Below are experts of layer 5 (counted from 0) of a mixture-of-experts language model. Rows are named router (the router's row for the expert), down (a neuron's output weights, with its number) and show model dimensions 0-63. Each number is 128 + 32 x the weight over its row's rms, rounded and kept within 0 to 255.
Before each expert's rows: a language model's description of what the expert responds to. This comes from a sample of Wikipedia text that the model never trained on.

# expert 20
What it handles: Middle syllables and suffixes of foreign or proper names, such as Sask-at-chewan, Malay-al-am, -burg, -kov, -mann, -ington.
router [142 120 129 124 157  90 126 103 177 153 150 150 126 106 146 108 124 141 108 118  39  48 123 121 160  61 155 112 164 207 137 162 111  75  84 155 119  68 118 145 171  98 155 105 121 112 119  97 134 172 144  97 128  79  97 129 136  81 123 111  99  65 155 136]
down0 [ 62 142  58 115 171 131 177  86  82  96 160 120 166 101 172 128 196  98  85 114 165 150 145 136  85 147 119 148 112 127 159  60 103  79 146  95 160 125 171 108 154 150  94 104 149 142 123 136 115 140 161 177 150 101 237  85  86  91  99 110 134 125 141  68]
down1 [144 121 107 188  78 139 153 146 131 159 155 106  81  90 156 145 100 172 133 131 141 201 119 157 153 138 102  82 147 101 162 165  90 157 113  94 125 103 169 127 143 162 113 140  79 170 119 110 162  74 192 143  96 147 139 156  75  89 126 104 155 154 110  78]
down2 [114 164  79 122 141  82 119 165  98 161  81  93 135 128 169 169  83 143 144 132 126 141  81 129 176 148 113 144  76 103 137  92 123 142  84 120 200 105 184 144 128 119  83 141 101 142 158 103 110  65 243 106  71 108 128 107 146  66  81 139 169  84  82 151]
down3 [ 97  71 130 174 106 164 174 128 147 112 120 139 126  87 158 161  72  97 156 130 126 158  62 144 139 113 172 145 147  86 182 161 132 157 144 120 159 161 112 162 189 136 130 155 127 147 108 122 179 178 110  70 106 130  61 137 144 141 143 169 103  85 135 173]
down4 [103 109 149 129 149 183 149  91 134 137 160  87 159 146  87  99  66 117 115  97  94  98 117 125  77 101 187 164 103 186 114 144 120 159 101 177  97 159  57 152 169 133 122 146 128 109 197 109 164 158 199 197 147 141 154 175 178 174 138 113 143  81  77 104]
down5 [142  89 144 151  90 149  92 136 165  94 191  99 100 180 166 110  83 119  93 169 138 173 141 112 118  80 104 103 120 142  69  69 116 101 115  80 119  92 115 120  71  97  68 126 135 146 103 116  83 161 128 137 189 119 182  87 176 116 113 135  80  82 191 117]
down6 [110 170 106 128 100 146 112 103 190 131 107  68 142 137 154 118 171 150  99 156 158 133 159 169 131 125 124 103 137 102 147  68 133 110  94 173 148 154 154 215 130 106 116  97  80  98 126 116 114 157 184 120 186 158 119 176 104 159 125 167 129 112  89 108]
down7 [177 111 141  82 132  61 139 128 165  84  92 114 137  99 115  81  57 109 117 119 136 116 221 107 125 134  95 129 145 158 116 154  89 142  94 129 137 121 169 151 154 151 124 153  85 160 161 130 140 169 154  92 114 135 125 108 134 143 136 201 210 140  77 101]
down8 [ 96  65 132 128 131  83  96 145 138 140 118 122  88 153 116 105 124 170 165 113 168 154 109 163 129 139 158 141 166 162 134 185 118 145 122 152  97 125  87 116 122 155 140 128 163  62 164  69 123 119 191 127 114  87  71  73  98 153 185  94 112 111 127 163]
down9 [115 129 126 100 132 123 130 130 135 134 117 104  89 159 136 121 194 117 156 101 186 141 165 111  86 169 143 117  80 104 175  96  41 125 119  81 115 157  88 152  86 119 109 151  69  91 105  87  83 149 126 153 123 158 139 130 116 161 117 146 111 140 148 103]
down10 [ 98 118  86 137 108 130 200 169 122  91 126 128 127 110 104 153 106 138 177 140  82 115 137 140 149  83 171 113 157 168  86 110  96 115 173 128 124 150 133 148  82 130 188 130 148 129  72 112 122 120 125 122 104 119 111 170  95 158 163 145 115 103 147 107]
down11 [ 99 189  84 146 129  89  86 116 180  92 120 187  64 137 165 189 140 103 136 145 133 105 177  45 125 135 130 189 133 112 158 142 130 155 116  97 193 124 117  76 105 174 138 101 126  69 194 135 135 115 140 142 165 149 110  95 164 162  89  91 158 111 184 111]
down12 [135 115 135 123  70 156  84 183 115 158 165 167  83 127 149 191 132 122 181 152 138 160 177  92 127 131  96 117 114  82 149  55 101  88 127 195 121 119 148 143 155 115 133 101 141 170 126 163  93 172 118  95 137 173 124 185  99  96 104 106 100 115 138 149]
down13 [ 77 108 110 155 119 160 159 148  99 122  94 142 163 115 106 136 150 185 107 127 123 113  20 132  75 133 107 146 110 160 144  83 114 152 116 106 175 119 106 180 115 123 158 146 115 105 174 153 105 160  67  97 156 182 122 138 117 102 100 163 137 114 136 134]
down14 [166 103  86 163 151 147 108  94  93 117 150  87 111 158  71  89 187 124 143  98  69 132  56 161 110 109 107 120 166 124 145 191 110 144 154  90 131 122 190 169  80 158 140  78 161  93  99 101 104  84 130 140 168 153 165 150 122 140 119 135  96  67 154 170]
down15 [132  86 135  73 112 130 104  64 107 162  97  87 200 184 147 142 102 121 155 142 130 149 202 153 142 207 165 127 162 101 142 191  83 116 124 106 186 163 178 156 143  88  66  48 102 116 118 126 123 152 138 121  77 123 169  72 139  94 138 144 114 156 142 116]

# expert 21
What it handles: Common male first names and surname endings in lists, citations and biographies, like John, William, Peter, and -son, -ner, -ers.
router [179 166  96 149 147 108  94 109 179 157 157 173 113 111 122 155 171 180 141 119  62 105 116 144 152  68 105 111 162 179  91 163 150  87  88 166 105  78 165 165 189  81 156  79 127 134 139 111 138 181 135  87 124 109 139 131  97 126 106  99  85  68 161 170]
down0 [127 113 197  64 117  80  98 127 160 100 134 138 163 154 135 140  91 150 145 118 150 140 104 158  93 102 159 120 155 122 130 131  96 147 125 124 185 149 113 179 130 104 128 117 127 142 153 125 165 165 150 133  88 141  63 138 134 130  97 165 173 125 157 158]
down1 [ 93  88  74 128 132 163 128 108 102 159 148 114 111 169  97 162 167  43 129 103 119 152 123 136 180 142 113 166 177  77  98  77 123 168 195 110 160 112 157  58 144 154 161 134  87 151  79 182  74  91 116 169 147 111  76 153  95 170 200  53 121  90 147 140]
down2 [134 107 128 135 144 130  77 140 118  92  97 125 159 124 162  96 135 103 113  82 142 115 135 189 136 146 103 106 155  82 103  78 122 114 126 172 111  57  98 140  60 205 120 143 158 185 149 122 160  90 124 186 153 196 168 107 155 123 146 124 181 153 171 105]
down3 [ 66  93 144 101 127 153 168 124 116 103  96  95 168  87 111 106 141 145 220  96 153 176  62 123 145 114 116 155 144 105 129 131 133 155 111 137 126  68 131 124 124  91 135 150 149 130 165 133 129 165 117  86 116 182 126 153  91 155 119 171 185 150 187  91]
down4 [193 133 129 138 169 121 136  95 125 174 109 119 170  97 124 143 144 133 147  89 182 125  95 138 137 146 123 111  87  97 109 144 181 189 131 165 108  87 164 212 140 165 108 171 146 115 102 177 146 135 149 157 115 130 146 170 127 102  96 158 134 160 106 124]
down5 [103 168 124  75 149 143 192 146 109 128 154 140 153  64 141 147 170  93  79 129 119 108 138 153 155 161  94 156  90 128 149 159 104  81 119  59 107  85 122  86 146 116 138  99 109 175 108 113  96 174 123 161 110  89 136 111 144 136 106 132 132 119 111 115]
down6 [135 134 184 126 100 138 155 138  91 155 132 163 103  88 129  84  92 122 132 122  98 143 161  89  99 148 150 103 114 135 153 180 148 147 169  92 129 142 148 143 169 148 132 124  97  27 115 104 107 171  98 165  87 116 136 104 161 179 146 107 129 169 121 170]
down7 [147 107  67 125 141 110 120 116 128 127 132  86 134 140  96  98 109 137 188 110 111 167 145 120  67 134 109 129  95  80 119  79 117  81 125 153 171 180 156 120 101 106 129 174 122 124 112 166 163 119  94 126 130 121 177 165 131 140 159 196 137 166 132 150]
down8 [114 124 101 127 114 137 188 134 115 117 163 110  52 120 145  90 112  99 161 178  87 159 153 135 169 161 129 132  74  59 154 119  93 166 143 149 145 173 153 118  95  89 204  77 121  94 117  95 138 206 118 140  90  96 126 163  91 121 122 113 185 120 132 225]
down9 [160 141 161 114 123 179 174 135 114 146  85 113 159  82 130  99 124 135 139 148 125 143 147 144 103 135 138 102 114 125 149 166 123 197 147 125 140 141 139 181 140  84 172 182 167 115 180 120 110 141 126  77 135 212 158 142 112 160 159 157 114 197 165 136]
down10 [152 144 165 165  77 101  78 102 128 135 130 131 136 153 103 137 111 100 154 204 144 153 165 162 131 151 108 117 171 124 165 112 193 128  89  90 104  67 155  77 122 155  92  73 133 119  92 167 137  72 161 125 121  69 194 142 122 202 109  87  73  90 143 158]
down11 [ 89 145 109 147 138 119  92 129 121 120 146 107 149 127 154  93 108 126 118 108 144 116 158 148 113 145 109  86  39  97 120 190 129 115 157 167 182 118 175 141 165 107 106 154 188 103  95 137 133 183 161 165  92 119 171 146 152  75 108 116 159 125 161 109]
down12 [132 168  95 119 130  62  99 133  91  87 175  79 124 151 172 145 135 156 154  65  53 142  84  81 168 121 100  97 119 193  98 134 125 135 160  99 149 134 137 156  62 162 109 110 149 125 160 134 119 116 101 159 115 106  84  60  66 164 114 113 132 136  95 148]
down13 [106 111  91 160 161 100 171 123 118 125 172 136 168 118 115 104 136 120  83 115 180 106 122 172 136  98 135 101 181 187 135 124 110 122 123 124 136 141  92 108 104 125 104 132 132 144 144 105 151 125 109 151 144 108 110 148  94 165 107  90 182 147 114 195]
down14 [174 173  92 140 103 102  83  81 155 126 155 134 119 167 141 164 143 165  72 152 185 180 129  47 156 110 138 116 125 113 196  65 126 137 124 158 131  86 151 103 124 150 122 141 213  97 143 115 120 147 105 107 130 128 147 116 116 159 127 120 119 101  99 118]
down15 [187 116  77 128 140 171 117 141 179 146 146  99  75 144  72 125 147 104 140 165 150 151  96  86 124 173 114 147 113  88 137  77 108 128 102 136 162  88 110  87 124  54 128 154 182  87 162 106 104 116 106  87 124 130 159 118  87 149 119  49 152 137  89  88]

# expert 23
What it handles: Vowel-led word pieces following a single capital consonant in names, like M-ate-o, Su-ite, Le, De, La, and lone capitals in acronyms.
router [137 136 126 149 150 113  95 100 155  84 156 162 130 151 113 124 158 153 158 133  39  79 157  91  90 103 153 152  91 195 116 226 121 126  76 140 156  93 165 154 123  87 109  73 123 135 151  51 158 168 171  80 143 123 120  88 126 135  60  60 107  94 119 151]
down0 [ 82  95 124  96 115 142 126 143 218 166  99 151 151 134 140 138  73 173  94 112 152 168 109 105 109 157 120 152 146 148  99 130 100 150  76  92 130  78 199 119 205 147  82 168 167 117  45 146 108  71 125  98 142 145 124 112  95 112 155  94 169 154 123 162]
down1 [120 115 157  83 152 102 145 140  73 175 118 120  80 106 159 101 144 109 152  77 164 132 125 164 198 115 165 114 184 131 138 107 114 102 111 166 130 156  99 138 155 102 118 107 177  72 143  72 117 148  76 145  67 153 116  97 100 149 175 171 130 149  76  87]
down2 [119 122 130 149  93 164  94 131 117 201 180 101 112 186 152 120 118 133 136 128 125 184 126  78 125 195  83 161 119 143 121 192 102 119 144 118  90 144 109 178 182 169 142  73 153  81 106 220  82 119 170  97 141 104 138 146 118 145 117 129  72  86 153 183]
down3 [143 168 131 177 106 207 155 121 130  80 138 122 157 131  97  79  77  85 123 130 184 110  98 152 132 120 172 118  83 106 194 114 132 117 112 158 135 131 116 120  46 119 132 147 151 189 134 182  77  79  61  91 141 155 154 160  71 159 114 112 152 138 104 139]
down4 [145 150 141 149 216 156  74 130 173 156 137 138 124 107 142 114 180  79 114 242 148 168 122 188 109 169  78 152 199 126  93 124  92 165 132 157 138 109 174  43 135 112 160  88 141 158  94 142  96 167 135 117 124 132 156 131 138 147  81 142 117 137 140 119]
down5 [149 134  76 143 128 160 130 152 124 108 122 117 187 135  87 121  89 130 127 118  96 138 104 143 162 102  65 126 116 200  86  62 134 106 166 138 153 182 180 136 121  98 152 188 149 175 111 149 147 191  98 132 149 144 135 129  88 108 127 119 163 123 141 172]
down6 [119 158 105 107 122  93 128  97 144 100  84 106  62 123 130 139 117  85 189 180 141  80 113 107 131 135 111 156 127 184 113 134 113 163 144 148  90 113 129 133  85 135  88  90 212 115 147 138 132 124 115  76 111 121 122 145 134 184 125 123 126 137 120 123]
down7 [ 93 110 151 112  62 104 122 129 129 147 105 125 132 165 217  35 150 117 129 142 151  84 133  81 160 154 111 117 103 135 144  72 103 136  80 138 128  74 171 151  76 153 157 108 119 111 151 104 141 102 132  98 148 130 134  57  83 130 118 125 120 135 143 156]
down8 [168  70  82 149 142 154 187 140 108 134 128 161 125  73 172 120 119 142 164 132 143  90 112 131 160 109  98 120 142  65 186 115 116 179 181 124 110 124 123 143 149 127 125 166  88 100 147 158 121 131 108 119 114 143  90  80 120 124 146 161 152 170  83 158]
down9 [197 168 152 122 122 119 145 110 141 149 119 115 190  99  89  98 167 128 152 110 142 145 140  84 142 150 145 142 134 183  84 130 114 133 109 135 115 120 137 131 124 102  53  64 165  74 163 194 130 110 127 137 131  64  96 121 111 130 120 168 132 145 146 154]
down10 [ 82 153 173 111 173 124  52 119  97 118 173 121 146 135 138 138 151  65 121 128 207 137 163 125 145 128 149 120 208  75 102 118 118 112  83  59 142 124  90  80 138 156 120 113 173 155 149 110 116 169 131 116 111 139 122 178 120 123 148 115  77 154 134  95]
down11 [124 179 195 111 122 121 161 173  91 139  89  90 159 108 119 153 188 119  90 159 101 103 132 141 121 118 133 134 175 152  91  91  75 195 135 163 146 146 126 133 190 200 126 121  90 174 147 168 139 112 117 124 108 157  90 113 139 128 164 109 168 101 194 137]
down12 [142 150 159 122 138  97 151 177 110 194 186 139 106 180 135 115 154 139  69 186 135  72 122 144 157 119 169  75 139 102 123 139 167 124 116 165 104  83 121 114  93 129 153 138 137  95 130 198 123 115 160 114 108 115 174 112 139 118 138 136  52 103 179 154]
down13 [130 160 137 152 126 165  74 108 132  93 122 106 101 166 144 133 177 148 198 163 140 147 184 163 103 130 172 165 128 161 109 128 117 143 149 130 141  43 110 128 157 110 113  99 103 158 144 152  85 113 145 144 138 131  96 134 144 110 160 153 151 147 179 157]
down14 [208 106 154 153 171  69  54 133  64 156  83 155 174 156 152  91  91 124 102 139 137 163 173  56 110 167 113 156 158 139 107 124 166 118 102 159  98 101 113 117  74 165 134 208  72 139 150 148 152 102 136 138 121 148 126 129 149 149 178  94 179 151 134 168]
down15 [105 140 110 157 100 127  83 160  86 188 137 143 146 106 106 103 154 111  99 117 122 163 145 177 139 140 114 138 159 135 104 108 162  98 150 178  95  84 142 110 141 149 192 134 132 137 158  93 115 138 166 126 125 157 199 153 162 189 138 159 108 151  95 122]